From a checkpoint of a small mixture-of-experts model trained on Wikipedia.
Size: 11 layers, vocabulary 16384, 64.4M parameters.
Below are experts of layer 7 (counted from 0) of a mixture-of-experts language model. Rows are named up (a neuron's input weights, with its number) and show model dimensions 0-255. Each number is 128 + 24 x the weight over its row's rms, rounded and kept within 0 to 255. Numbers have three digits each.
Before each expert's rows: a language model's description of what the expert responds to; "comes after" lists some tokens at least twice as common just before its tokens as in all text. This comes from a sample of Wikipedia text that the model never trained on. Tokens count by the router's weight.

# expert 38
What it handles: Motion and phrasal verbs. Verbs and particles in narrative, often before to, of or by, such as moved, came, went, returned, looking, back, due.
comes after: " was", " is", " were", " be", " a", " are"
up2:152129167156100116138063138128125130145098134101137107109139136104090166111105091079144148155108102106113126111134142164143119126166105130144136165101166095138144126151154123136108108181104150135133121179142115112114131150125126145150115117122129147191132144150096107105149101069182135131132101088160127134120187177139120117151096131096137083119148142105133111078145069115114154106107156137118156190141159157141145126139160103140109115134137111145089134091138149147129139141109068138103117118115158148157087137140185108178129163144103134119135147114084151090110126152159140120105159105101168151111101106121145134144131132142117144128142111098129149142108118150138151125108154127130112115134185102144129123107077131108133149113139126136173139097123131139118106114110153
up3:115112178128142137136123105104129124108115117110162122115119121151108128113103128143165106162159127115106146144127130143137088117141126137119165097140119149146135108110125137086107134108161098128151142139118118141158139142157141148120104087133164147117135149097078157144133121167091134110089134161129115139142149101159183091141129102087103181144164149106131100101193099161122127133121134138125088102119155126138114143121137137190110110133113116101117097119129106138138121134125136146159139123155154085146150133140121071099135143136136127096101138152114122066112143133103103162094151136090105104155119130162176123103117158126112159140121194113125151085156144143109146130127091134084157123169116103128125035179109121108134159114144126112157142055139109137127126114151126
up4:127175142127106187109149121118098102174103113111163092151117106162120172125084120111150139159132111149122113145154103136178123132146126115113159133113148146144152160107145175145136143149119144111104141123155152107122216106087138117092108096078153135124129111109101088173124070125132130128124164124117133087151135131126127141164123117153127121181095144146147108119168133100122144100138122121103113145138119175098064170140122109155124158123103140135155132126143161146104154102126147199107131137089113132137097140154170119134135134133156118130167126138130105124101126123114114130093138111134116127111154104138102133101109108186125105152140133107095125093118162131101155145135131135138116205160107145144127145153124112143140116118134116131078149095081159129152131136114146
up5:105088151096129124141148111127130129177063170148172147175159106102131110158134136137131139138107083177133106155115109141176143103115116138087134150125165129111146126145095128086135109119146122138114141155109148153103129142135165099130115118102106124132150127138075163162115133139135089094119167141116104164141129126138121143100122148144127143129123177143135111130149171163092121114146157130099137127174135158089133150131188118106145087135126149146120148103153121171097141117123119162122183131118128132154115136129110118114124106100146155108113154168116133087115119135115139110128168104154147152137124130161156118132094084154106134073137133098160131127152135129135120134160126093144114161176121123148164165108160109100130168180161137093153135133079137112100150188162151
up6:127160104092125131131083139131135100110092148124106185146104121150137143145157118179127098138117129106076140122155085132114102120118118117130154172138161174130140136123094125111113123081119107100107133174116150152120121101082116110128131177158116120094099162102115101146129144144135093107060133114147123110167147121127106093142098083141156129121148131092135121135136170136141148136134146154082111186165114126145105089125139140114104128086119123127124110159107117145145135116137099134164153169140146113120124104135118120134112093106087100171138163136120149143097130160092157091164151135144129107178094152144116121107140124116125150112127177123117064144110096141103095109158097092169155151150169141093138129106106146117099154119152148138111133142139112135090133129185138

# expert 57
What it handles: Infobox colons and table separators. Colons after infobox field labels like Order:, Infraorder:, Website:, and pipes or parentheses inside statistics tables.
comes after: "\n", "|", " Order", " Kingdom", " Class", " Family"
up0:148114169140096126141113161112148152090113093107128105125152106106131090124109140133112154143124102162145126110087132154131086111095106157121160149095136117161139090174146121120105129102130126123120167133119078165125120150124176144115114122162128114149115076133102165117131128148153123156097165133170162153128150128122100101103099118111108160163114185134116091125160145113104129107146087160110129168173125100183087130110124149152127153148135145103114142128129159108163141120149097120113067132102129119124150140129138133136122103135132115121157135117127113090091131121098160188130124115098132129089134129118138119135138096120160170146094144143162174130170136099148100120135101156101140160186126141104061142128144125116115102167154133121136136124114147127066107096097154
up1:148126104143141124146066137152158133105153154145137115180147145134148115120096131144138123153145104132166123116070153119159150124161097124128083145120148169172121157118130111132121131109153124149140087190105111138096148159119104155136136111125135107117167112129174088131115140133124118092144076136139154151126164097118161123117123168144140131169105132107138085084165142118110132150165101139129129118180125181084117134135117118078114126126143141130092089092133154124126084109181143163155105143106116131150108141091152155137135107179137171097121105133112115127142136161150136123115158096162128124197156154115151091128107165114131124100123125142110113107098139166172154118103148136100159159157105112140137097116127126115117126150134124120129100138099107141190106125114142
up2:115162113128109112124103119117131121162071073104158092101136156132133108111092108097151082133146131121121162120150141108097121158089130104099167130137140166121112117132165136099139124148117117110114148115108147164187139156124208187130141113134168146168127124139115133083132174109167153114126164124119122119142110081149151096120159122125117128113116157095167118145105123107110209142161141120137150112151114134116142108097154113197147146121116072083097144119113107124115140119106134113123092114109119132145103135147145139127121143122137146119145105133147110147096079104105106131105119125146112124126142059152157159079080129148117157119111103144150131149122102171146117175144120111154109121112114123146104110133124116112154139160131095118135140118093144136110086143134130
up3:150139107128108115145130111142132158150112130183106141111163152158147157130136120130110098110152142100129126153128132136117128162090099133151143166160151133150158135122129115141140103108153135107145147182132122125167170077078162105130118139102135142152171172121123128135113120127122088073129115161169140122152181134106111172142134187142136140151074182133123142147127091115123163137122111115127122170141183134110100124070170159143124143148125111133105126110125108140135123130093149149113120113150199157156113144118091121134169113132083121131088151119124113102145091124106060112130146076133167131119166130113126135132147076111116132141167151108117078090135119133112110145115149116166103129142088141144143075116136124103132114133118106108138133115168143092132116119140118
up4:134147118171116175134142133133109140149165164169148125150136123140099111128117137174134156134115134134169133132131132155146091112109091116107084173140131148154131134134070133116065119101133190114119135125178121113109160148163145198090148128129133103130175124114131131174091142113113121118132118119131119140168156160083095168113116140138127155136156131140161126163163121141146149127129114126128124119149087135123098108107116169110095131155150116120135102127144179126111065154117144113138122137120157084096139122084144132105149126128184152112086152162156112100132091101119150124116134118096085164138148138107161115113129101117184140139103138128090124114129108094092116119130128111148147124149135102075110140104175107150125108161128136125123126141074161165147138105132123

# expert 39
What it handles: Compound-word first parts. Directional or descriptive first elements of compounds and names, such as back(yard), down(time), north(western), inter, Red, short, water.
comes after: " the", " a", " The", " in", "'s", " on"
up0:163129115136123101160121129125124135153116131150162122179113138169116143071137093151144090135140129130092123173101107148152097116121170160063150112128126157147157131084138133124122151130147108141140095103166132148098127162114122119110153133130149126100167146140131155144110134123128085109098141127129114126135160131108180084143087143142095132113105162065106114146119134122119145132124146140104127107127154106087100106083150155087150113099133141117142129144109106150132122112143112105162113160161095098115132099088126147137176142162155117130095145129156120091132133121096093091175099114122138112130143138166151149110139082120173138142133139137084173128147139106162102145163107117136169129108102127111128149144165097072121126107129150071138142074114152100104152164117106
up1:149147099143102118172095155114126114141157144131125141142130115141115135081140146140155118134126095155138107095086116140137126125109148128100151063135110102139146139126115090121148129092148135090127135113130123128154133130128169119104139109104134123097103135091126158110144119082155078153151114137130115140112117108128151095098112163114150100120142160075108152154105125141141128115108081128128116131129100099122050093117086119148132127134158152138124082105108167133083112148107123102145103124163158087103102108106066138110117125135130135106085137157139146133118097139087144090144106096146139116120136108138154117169128152107193135084109153116148147157137137172106101100179154127157164116138117132086163091130131126115164126077138162104159151075130146125149089140099124
up2:151149154114125144110136142147162129097141119129154137078123137105133107157111106140167154143173109113120107104175162114146112139094131142156155094113113175103134142132141108122130168131127089100120159126102129153132139118114133156159141155120124147135138090148130115104144143088143139108106132102127112093137144119145072079181099101154160132132151104099111144135172139111141138145123102133148151147165120133150145096118128144094141144147125175129126112098133143109149077110148156098141174155170129138161108092097128136128105114164078102167112108128149118134117160109061086173140131145115139130089135152105185132126112098104153139143090160120146144082111110137139105103184166130179187140141149119117116163139153149133149148088162118164137162131129150126124124136109127
up3:131118107127162135176089159133124100143139133119131117152117148106108143119125100137156138136095105148100119082134104142134081114154153109149106116136138106088138133132143125103058111147118154124123166153146133093148128101107112124148125152115125139140119084136084184152097112130139110108116124133124152108132108106107123163140158120126157049143142109120140121164150098115147126149103116110100154154128148129087102140136121152082158119126107096146108138114120153127141154108095172125108174122123168165150131122117127154086184127102118124093165136138136177106123080101153133145159107152106147170134118162154137103125122121151142132117111158103127081147139121152147112095118111126125142164117152157134132114109093116112166156126119163159056130044138119138089094142119161
up4:148131147120141135139102157096132135107129124143161110153136124143119152125132141171082162090096143101127110151130115051100115127071081113141122144123165129070112150137130123163077091125140136131116135153115132140065128140129143130131151122115117100145168122158090114156128125083108116134112118125113112099127153118103123123096144093121112085173075132136099152143136137125088152108151122159072096154128100124133157133155136090153181099095148119139122074144149141158123149096132144121154154112134165135145110132134134156127107126147122180137150124108133089154131105091142126128094127119151161128120085118098091110111169132158103127153133138170131108101106135112138134145127111163154167132121109185160069110141136106129144114113168136128108112169096100137169119148155130

# expert 17
What it handles: Prefix and f pieces. Word-start pieces that are prefixes or begin with f, such as un, re, dis, conf, self-con|f|ident, un|pledged.
comes after: " |", "|", " a", " (", ";", " co"
up2:098082137145105150128121130118156140112107117157122182127137119104104122087115123127129145129164120154119102185091086094122127189115150155156087124124122120110122166114143154162191110122153162139126114140155103086148152127114081152150096080139138133158080122152089153143111127126083089133125155172147136164185136122122145113119130142145095115158094123140102138085116154120127162150164085135105095151101134115118096118116125125140087118106103117171157104132095113115141139124130103072166116160148134164088130160141131122134158125151111077146126126131106120095173144120126110129124140125134115118109143157115122173126128141116112128104160160134136133130069128129127120108166139126116117118132140145170129144151170119069142165100136123133149082106127118092114139101140156
up3:150126080135106127171119132142132155177138088144141099134142095147088126110122085160148131117178118139167133109122120119128108120175108109119124136114146139125120121131138107101110098116147117098150129132103101137105133085116098143098134151126128114133159123137096104129142162103139125169123107145159135156130130121119162120103100127146098110159100210134106122112101174141101159118182128128132153120134107101120142127116132116142148133139113138116100103100119096112156117110151116190115109123100125171145138127134137127133139121103130132139094130109113133093129118145153079178116103170153174166090109127175124099156121116139114072152170135173106143107107124116159108158089170136109167114190122106115101152150117140118189105109133138114186113107103147123112138132182169
up4:115138125140094129166118145143135115125142084096147091115113094149143192107136098100104129127142090111144131092138055134116127112132139110116141139174134130090117142178169170091076135161113094135125146154139115125120116114089175090167118146185135155134175125132126129137150148136136122119165132071147138124154106106079149135132122158107111096104106149106103098138162159119161102114130124131083150113135132127128149144110145132132144114105091132145121126138141151146138091063103104128121156121144151138139085138148106162121153166104193125082135148141127108119139126119135106138142149121112142163144125161165138116123132151134144111132106085163122097083140150162094070124115140102136137121090126106088158121119158127163122146109144123142130140130111102114115081081140113
up5:122116095107153165142113105118140158124103137142091150200163143170137125097138129121127128079108110136136076112144161187142126113131120146137111132082174109137114150110129120130129168127100139150156183100125147154103116162145111111133135156167121104125100107147132142157122118133095130129128105126109103149150143118084120129118104109129138089194097126102144123132067130115137115135082134097145117111131136133133128101127140103120114143142112085112155149182139154140134127131139068172130098173110133108139091107125111138146114125154104101055105179134128186126137116116097070125116105138111161129147140099124138131081107132121127138136155120147126076075125125103145123114080130142121116111123097089102124132173103094133145129153129160139105161109108147111110102138126103
up6:121115141092119112129082134128138103102102126125114103142128177135183156125138144115089099134101097062155129074125152135173116135102141136140117102102142153105093153146120108108084078166124163134152096139078112143127128146133159119115081154169127133096128105170122135112169164082141120138112119157140114145128126127127115133168159132098122122102116153120147133113123114122181165133117154123140137132129124158145118153146124126157132134117108087127138129123132095129125128092113111100135154128136121133094106076102151125140146088104133107157076156110122147138080131128084100123107158113116150136144123098174172131178147160142107102113152124079156079122177111153106138140132139123159150168100087099125129155121122127128164146097112084158179096141147111148114147110126111

# expert 35
What it handles: Table blanks, verb stems. Empty or numeric cells in election and sports tables, and verb-start pieces like diss|olve, equ|ity, dec|isive.
comes after: " |", "|", " to", " \"", ";", " he"
up0:142153178137140170111146108134154141131185129160178157155121131167141135137131085134083121164067158122131118115113129124140127171107117085140163134141143157124121098095131145146152111157116141127123154151105131113154126126114111105103153127116133077154141094129111117174092159078120153151152133135132159100112120160089111114139132144138133123167121130117136086102184176103143135156199178120125122115147083136096131135122045128135139130106142116146157112099104124168165114124146143191143148162100146113114143124116093128137138128114122122127114155131101100116130125116117148127118150163105131154147149102151118165109119134145144149136124114108115112129074130128145153119132147171113119151131144092154087122182126097100104112150161151104129153099097145104101124100149137
up1:127129176122166135127140088111120090120114105067111133149168098147167136179120072078129155133159134092132152132151141122133157122080094085125139119121140114124134170139110138126133108139157137163135137133170126118164151136121154120112115125161114098159145113128095128085128112145156082146163136112143124120116116098155110166162068123123147144096112136128158103149109133146123162087135107109103148124116139150119167105132099124166131122117111147127106126087104100147114122133126154162122158153107120145155124154146085102134119130151095172137145150144105125141127131145121141148174129138128101125092075088175169147136084116121125088131149146128116133124122128182183116115188128108159143087149120117147133159114104117127115130118187097086131136120091108109097131150085120
up2:128130112116096090123133132092160098125159124110138114094148107117150157154141114098108122152154136083130167095152109073149151151107161125129129136140133179142088133172166104130107122162155164101177142166118101124143151134141155061119118111171145098128144137115140131182111093175151145130131113154177121109111120139142120110151104139161162148137167154106129102114140107132123098163158141168119124146109098151133146133118090108091130161163137126128115107117106107162131142089167119171114130191143124076130099164131146118093120115104130141109168135117123123151128129131074129137123137139139099147149148162123151111130124127085146072141110096124128109142142143128120114149149095146114147132162132143145128160126114122125074152107175139146093126105085093090154113115095143
up3:113161105119114117172109124154107091165136168152102116105138122121124126137142117160147100171139140166138155078113162084161144100100119121124134111130108128135108113174136042124119117107154154107167148155128145103144129138074164107090118130167116106106125127101096151105130102104186155145149111135107126156088132126151086105136132143153166123121112136094116139109170100118129150119137127133106142107135132124110107124084078097152129108162174150146143108118125126117127071139132129115124170131135137159134104135120087146138111124152131159130105167158167162130107089146088159090112168127131182142113146120145115111155113146135130108117093131110127132146126092167090134077139128108102174181119112126121153130116144158101169145121130105137138138166121158143152125113130086
up4:126137090153143166147145219126101106168125148152127108131112140137124158105152098092144097097099147132126107101116131102093157110114108112114164158121102105132074179103165145124122131084089128122131124133126147171138108140172138140121150177129118098111098157134144120120164169113117134124123111125108105100155174125140158123098146133137126060149132122172118085114141136126119124144145105119110102154106132124203142146140104081135132123140129166112120104129130124103133109140109131177125130092165099131128120110125104136166136076138129156134120124154124169115112155179145128105144162134113156144150109094104108150105141095110123170115096123126089156133119113123125127122075148133114136096202144127084124126138124132111123103123141132133164147106119117126129089173106159

# expert 45
What it handles: Single letters and word fragments. Lone letters and odd splits inside words, such as t in top-tier, d in dictionary, plus spaces in election or notes tables.
comes after: " |", "|", "-", "==", " B", " \""
up0:153136111115138135138130063157127118124141107132126123172162103141116139111136114106148166148154108104066098115145145157142110138106121205102127156117113145073135124110149126139141159151120136105082103104123142117138162109112137152131138163158138107130130123136163125189142130128129130112115112120121129147113124170139167150120083142078131127146137133140109154109112135141075141132123125152133112169132132140116132122153099126083107115097111157176127169122091090150167125124133106163138155144087127123106095100116098154117178158153146150089071117151115162106099110150126085143160130138096155149124151107141124114144109125111144142060115157101089160115149133121063102118096142128133119120148099104126124123172106138098119109160107124087125141098145153123100157153085127
up1:117120103137115162106122148128150102139104148134103132158137150127115112121064117139126098118117111108098106074102132099132113146127138070114124113137198109092112140117153121172096117118123157085164123163124142137108134114119147099106161168133167129126105122156116124138135113136141141102135109145125131160146132170098128130155147112137146141131084141112161133162103145122076131145128106118084078142111156100160076132095151091099102144092126166125103131068134147126143143154192108190130127125089144170118127107113109144123163131117091112159136129113134149155146128152129160146130156101121120107149124107118129145088086120157133150090162110121135119129091143137134114145112108116138117161110171169087131172162106139166095128151124128171100138138149135110124152185144104
up2:130112104140141154105117128132106111132178112116136119122149123185094161097122142168161138155135157149139126135088115124139129139081120143096150146135155188118117141135149160102120154128117172112129131116166127108114137121103131094109139118105205122121163071125107144099130137105131132116137115105109175140124142122161153151109118125114149149095121118139108098116115119142114146120124116101123120138210121107099133180161105112113119062138121121122103104165154149173169098122128113114168119179153145145172099103107137109125163141153128130123141114119128134117133156096119109092110159152112148134124110174145138124136075165112113127089092145132135105080138166125135096121170126136150134109105108113073144097131135081108197115119093108104124135114160120104157123144130129
up3:161146138094105171126129125131190140112128079125140074115140134152140122141130160161108077149128150145153132128114109168109160150089104096111146130128155162142105135117124145115124128107147096100114145138097155177176157103128137157158128151127116116161113141147105118149168153147110092147138129134165144134136123165071158164129128126137111126115136109130115116131095129147132122114160160104135117148115070155116185130118157153157113121102148152117100119146099130097111136103110135130123087147101124094152144170099146134129155152137125143122140146109140128145088120110130171101092113178138145133122104197134129101128147099163151194081126136131073113163151142160163142119159168146113125128117132119113137129120123106151100131088135102173112110113140172093086135136110092
up4:147120126107126114116129111108138117134160133106101106132096129161133123111114102122135110121106139101107055119116117104123180158107141109126159149086119139102114112108130152151130124123126140132150147136148154117109149073110142130121062131132133138181161097103083127169122141138136118106131083100124121124108183123133173139136125115137162128141080117149130143143140100149101152129128113132119065152148095143137122121142108103118103121102134154195138145116127140169167132145104116093154123155082151112139128102144117155148118130135126142076139087136093146108154144126128121088124146104130132137139117100152156087123129146150105178125170077131149083105146168160170124108134097128115161117158107127159151176139131109081114154173113118092167116120148160070105085127134109

# expert 60
What it handles: Infobox field labels. Field names at line starts in infoboxes and taxoboxes before a colon, such as Power, Preceded by, Coordinates, Domain, Genus.
comes after: "-", " |", "|", " •", " Preceded", ";"
up0:131149135124124110137141137142107128116133101120124146127116107148131167088111133124127155107119125108124158114134162080167100134095177120078128170103138144090104102110103133137163113123127158126124081088113107125159185133138096111132158108140131117160110125107142142136092098189112055140105141104124143119157142150134140110169084148153166127127141113152098111134062124121133102089113113110146124129111089156134143125113121147120092076144108106132137120128108166121095112143126142117102110132106098116145102105144151118109166091088126147152168137120138118126148137129133103103152151159133103118135160083127131187084090121159117127114156156084119107131121118128146124117154124109142107190163085100125173125089096127124159149116094154116128164099147178153100120101117133
up1:117133136147094130153100084085105104114142101104142147154137119100164136126146140102105140151107098148132139155057128115131120149106125084133190128155138152125148112100108143099121149131143110152144103131159141119105185074152106117108132091118127153123106100111103123140117126113126135141169099110126101171133202087100110206159094147166158097127129145100145137171110095097124114124150093117144123081135138100134103121099139147126133126159148136129120143092120101126152108137174150140152130152141147098132098093132116122114103127131042138170101149139171114117134129148107116086136151157150128106145107131147144130115119133160107127106135109124105148121137116150131088103114188115124117107150141105103125119105145116092077118147186109106143111128141131128111129099118138
up2:142107141149119110134153148086122170158118130139151123163112108103145129144112125176125127058074120134152126127125179126082130120115115140136124151123146127140105165168146126098165160139184144107140086118179152120142148131111134124124129117115132120092115133136106123116150108094151119125125144096143155119113188127102131142125097131129125101138092136131141092125091127101096110152113159151123144132124116127094107089109136117130118151131141133096139107057164110145120137086127059147112150140136174095109143119132113136116111129128130142111134187125151124131064120124142104150141157125147146128123114106139110125142094100127114101095114114130115098151152168131115109152142139116131120105157107100173126166103062129085130082149134132101228128131121102133155130123164162
up3:127116118096135153157095153109124146139104118136129120129133132105106114105103128117133101121092146122131130158148130119161150094112132115148132119132109140148114145112138087160116104111170176124134189155113129157075149111122142138116124171137125114128138108158090107111096119114122107110107136142114114139156164087104075163182126156118198108131138124135175168104139130111092140156083162141155132124124129113146101115126164144134161136158154121191151110126116110121150161135133130136184169132188127111127101137098088123131183110126137121127139160125137120149114153129115139112163151131178150100071152135156137106133102102144152118133142082140132130148077112142075107106105116143115135104124119088079128124091134136155165159141127162105086189120136140114103092140143130
up4:129133151114148124095124172163102159098120098130142149158103151117119131108155131129110111120153075119110137126093195118136113121146109110114163138138108147099145149139130087133152152126117149197155159168126130122132155132099154125094113134161163147156152078131111091148150168143121153069114080102129120109115157098131117149112093155122114111114208123131113112111138111072086116121120143106130141158162175117138134121112170121137113119092121123146100099112113129154136153135146145125151104136145140126127112099089153153129114097138114159078094147126150124133095115136107146106101150127172144124115126166130114132165139150148144117129103111119121101097135176180106141089113142154150172145136144157096123133144106140112147098123137134125131096163067137120112103144184098

# expert 44
What it handles: Time and place names. Nouns for days, seasons and places in sports and event contexts, such as Day, week, Christmas, season, Angeles, Tokyo, World.
comes after: " the", "|", " in", " The", " a", " New"
up2:102142140079141150090099143116149122096168136143126151133120121147125141076108101138128137154098123118138118128138138146139175135093117078121128159108125131114146124177162100165162120077120147134132152138139104129150098142122123138111175122135140125155137169093150091108129168166117128091117115144136146157089134132121184141128142128102130089160074103136174111155101096123136109136142106115109151152118120119131123143090097101136168143159158122166150173124144133158159138147139139134116141110146128112119136089137089111165127132154089121113104131171174135113130135082165132137098153125103145096101133147170102125150168162126139151090161122115154093147145133136116135104116133103088132108158112103125071117123059135140083117142147146113115133101128145159079101187121130
up3:153152066140093150118152124159110103129089174084112132109123097122083137133147139138109123145116095129132151138146153139157118147138144084156107119131161134166122150149126120125142129103129140101155111150154134140149141129114155100128157123123096114103127141095083134123165130151148128125085140097127116105112115147130118117107127107150174137149104132138104112146124167147157150096125100133104131136144098159099101125122102134163147113136064099142152139093131107134145147179153115139175110159159143121092109135122143115121184114071128181130134124153112125126150108137125127109096143147125162155103055112153109135118116129117113109138161127151106097088084123125161100153079148176124142123155132091166153119181091160105145120116162132124084135131127162082088126165116080
up4:191141092131120124111092117129087135102137127136160151110139134163083131163127098142119099092110138127088164166144083093147130116148150144102097114101104133145133122140135141133123133149122142123104114153135120185094138132129112117123144135121131122153171137110107164098130163160134137137089154118090075096152098132121143173121120155110154163140129139169082114149121141118166125155159156128123111140165102135123120145125135197167148133132103127126131140104160163126123155151135105134148097117096138151152074132129119146163149100161110093118137133131078091117145145137166121162092181117142092100125189123146086124145127092137116123145121157125144145149134145081170135096135151138119150160140112131159120113118170149145125113124186100130118108135120148134180160078140121
up5:137164121127137144165125140119120116125125143143148115137152148128142168112115109106147104116097091128131114125161135120145108141118161120100138191177157153154128147113113099148175111174116105117170151104100115080138139090156143149128115101121129149106109129145134141119122119081108112141152141091177127173146139127183105160142108097126119119170138163159137106142180179098161132124102153138108134107087125122130057129118143141118116154171138143095113150115139147108150128087195144124118135149129168143111130125098135156126147112094138137114094133149091141133136124135126133174112119154125154107111144110120114155138146128118132074149117136086105147122096107123151114107148149131127115168163154122136128151141131134117168091166148076142112106127043143131184125156109110
up6:133096129097146116158133191155103159117096112105146127092175117153144194110124113081142126122113140124130126095112095080149088120162150119109186107149096106105142141145155138118108112121159111131108125116143113111198117122094146085160115174130131126126111155147127145094120128117150145151138131101136154139121102142083115156129114145129135130131128100149120098126177157127148127141201139105161162100090128136142092109121148156161130132160158107129118168130131155135106134126139148118143114135156129095116148113095158103137127156107087047106126143142158141134102125160077097137114145122105164124115133046151168163101153129142103112125102136113149125137122116127117138139135138118090135115121107125142103129172114110120137133177094155155112151100144121163111108142110116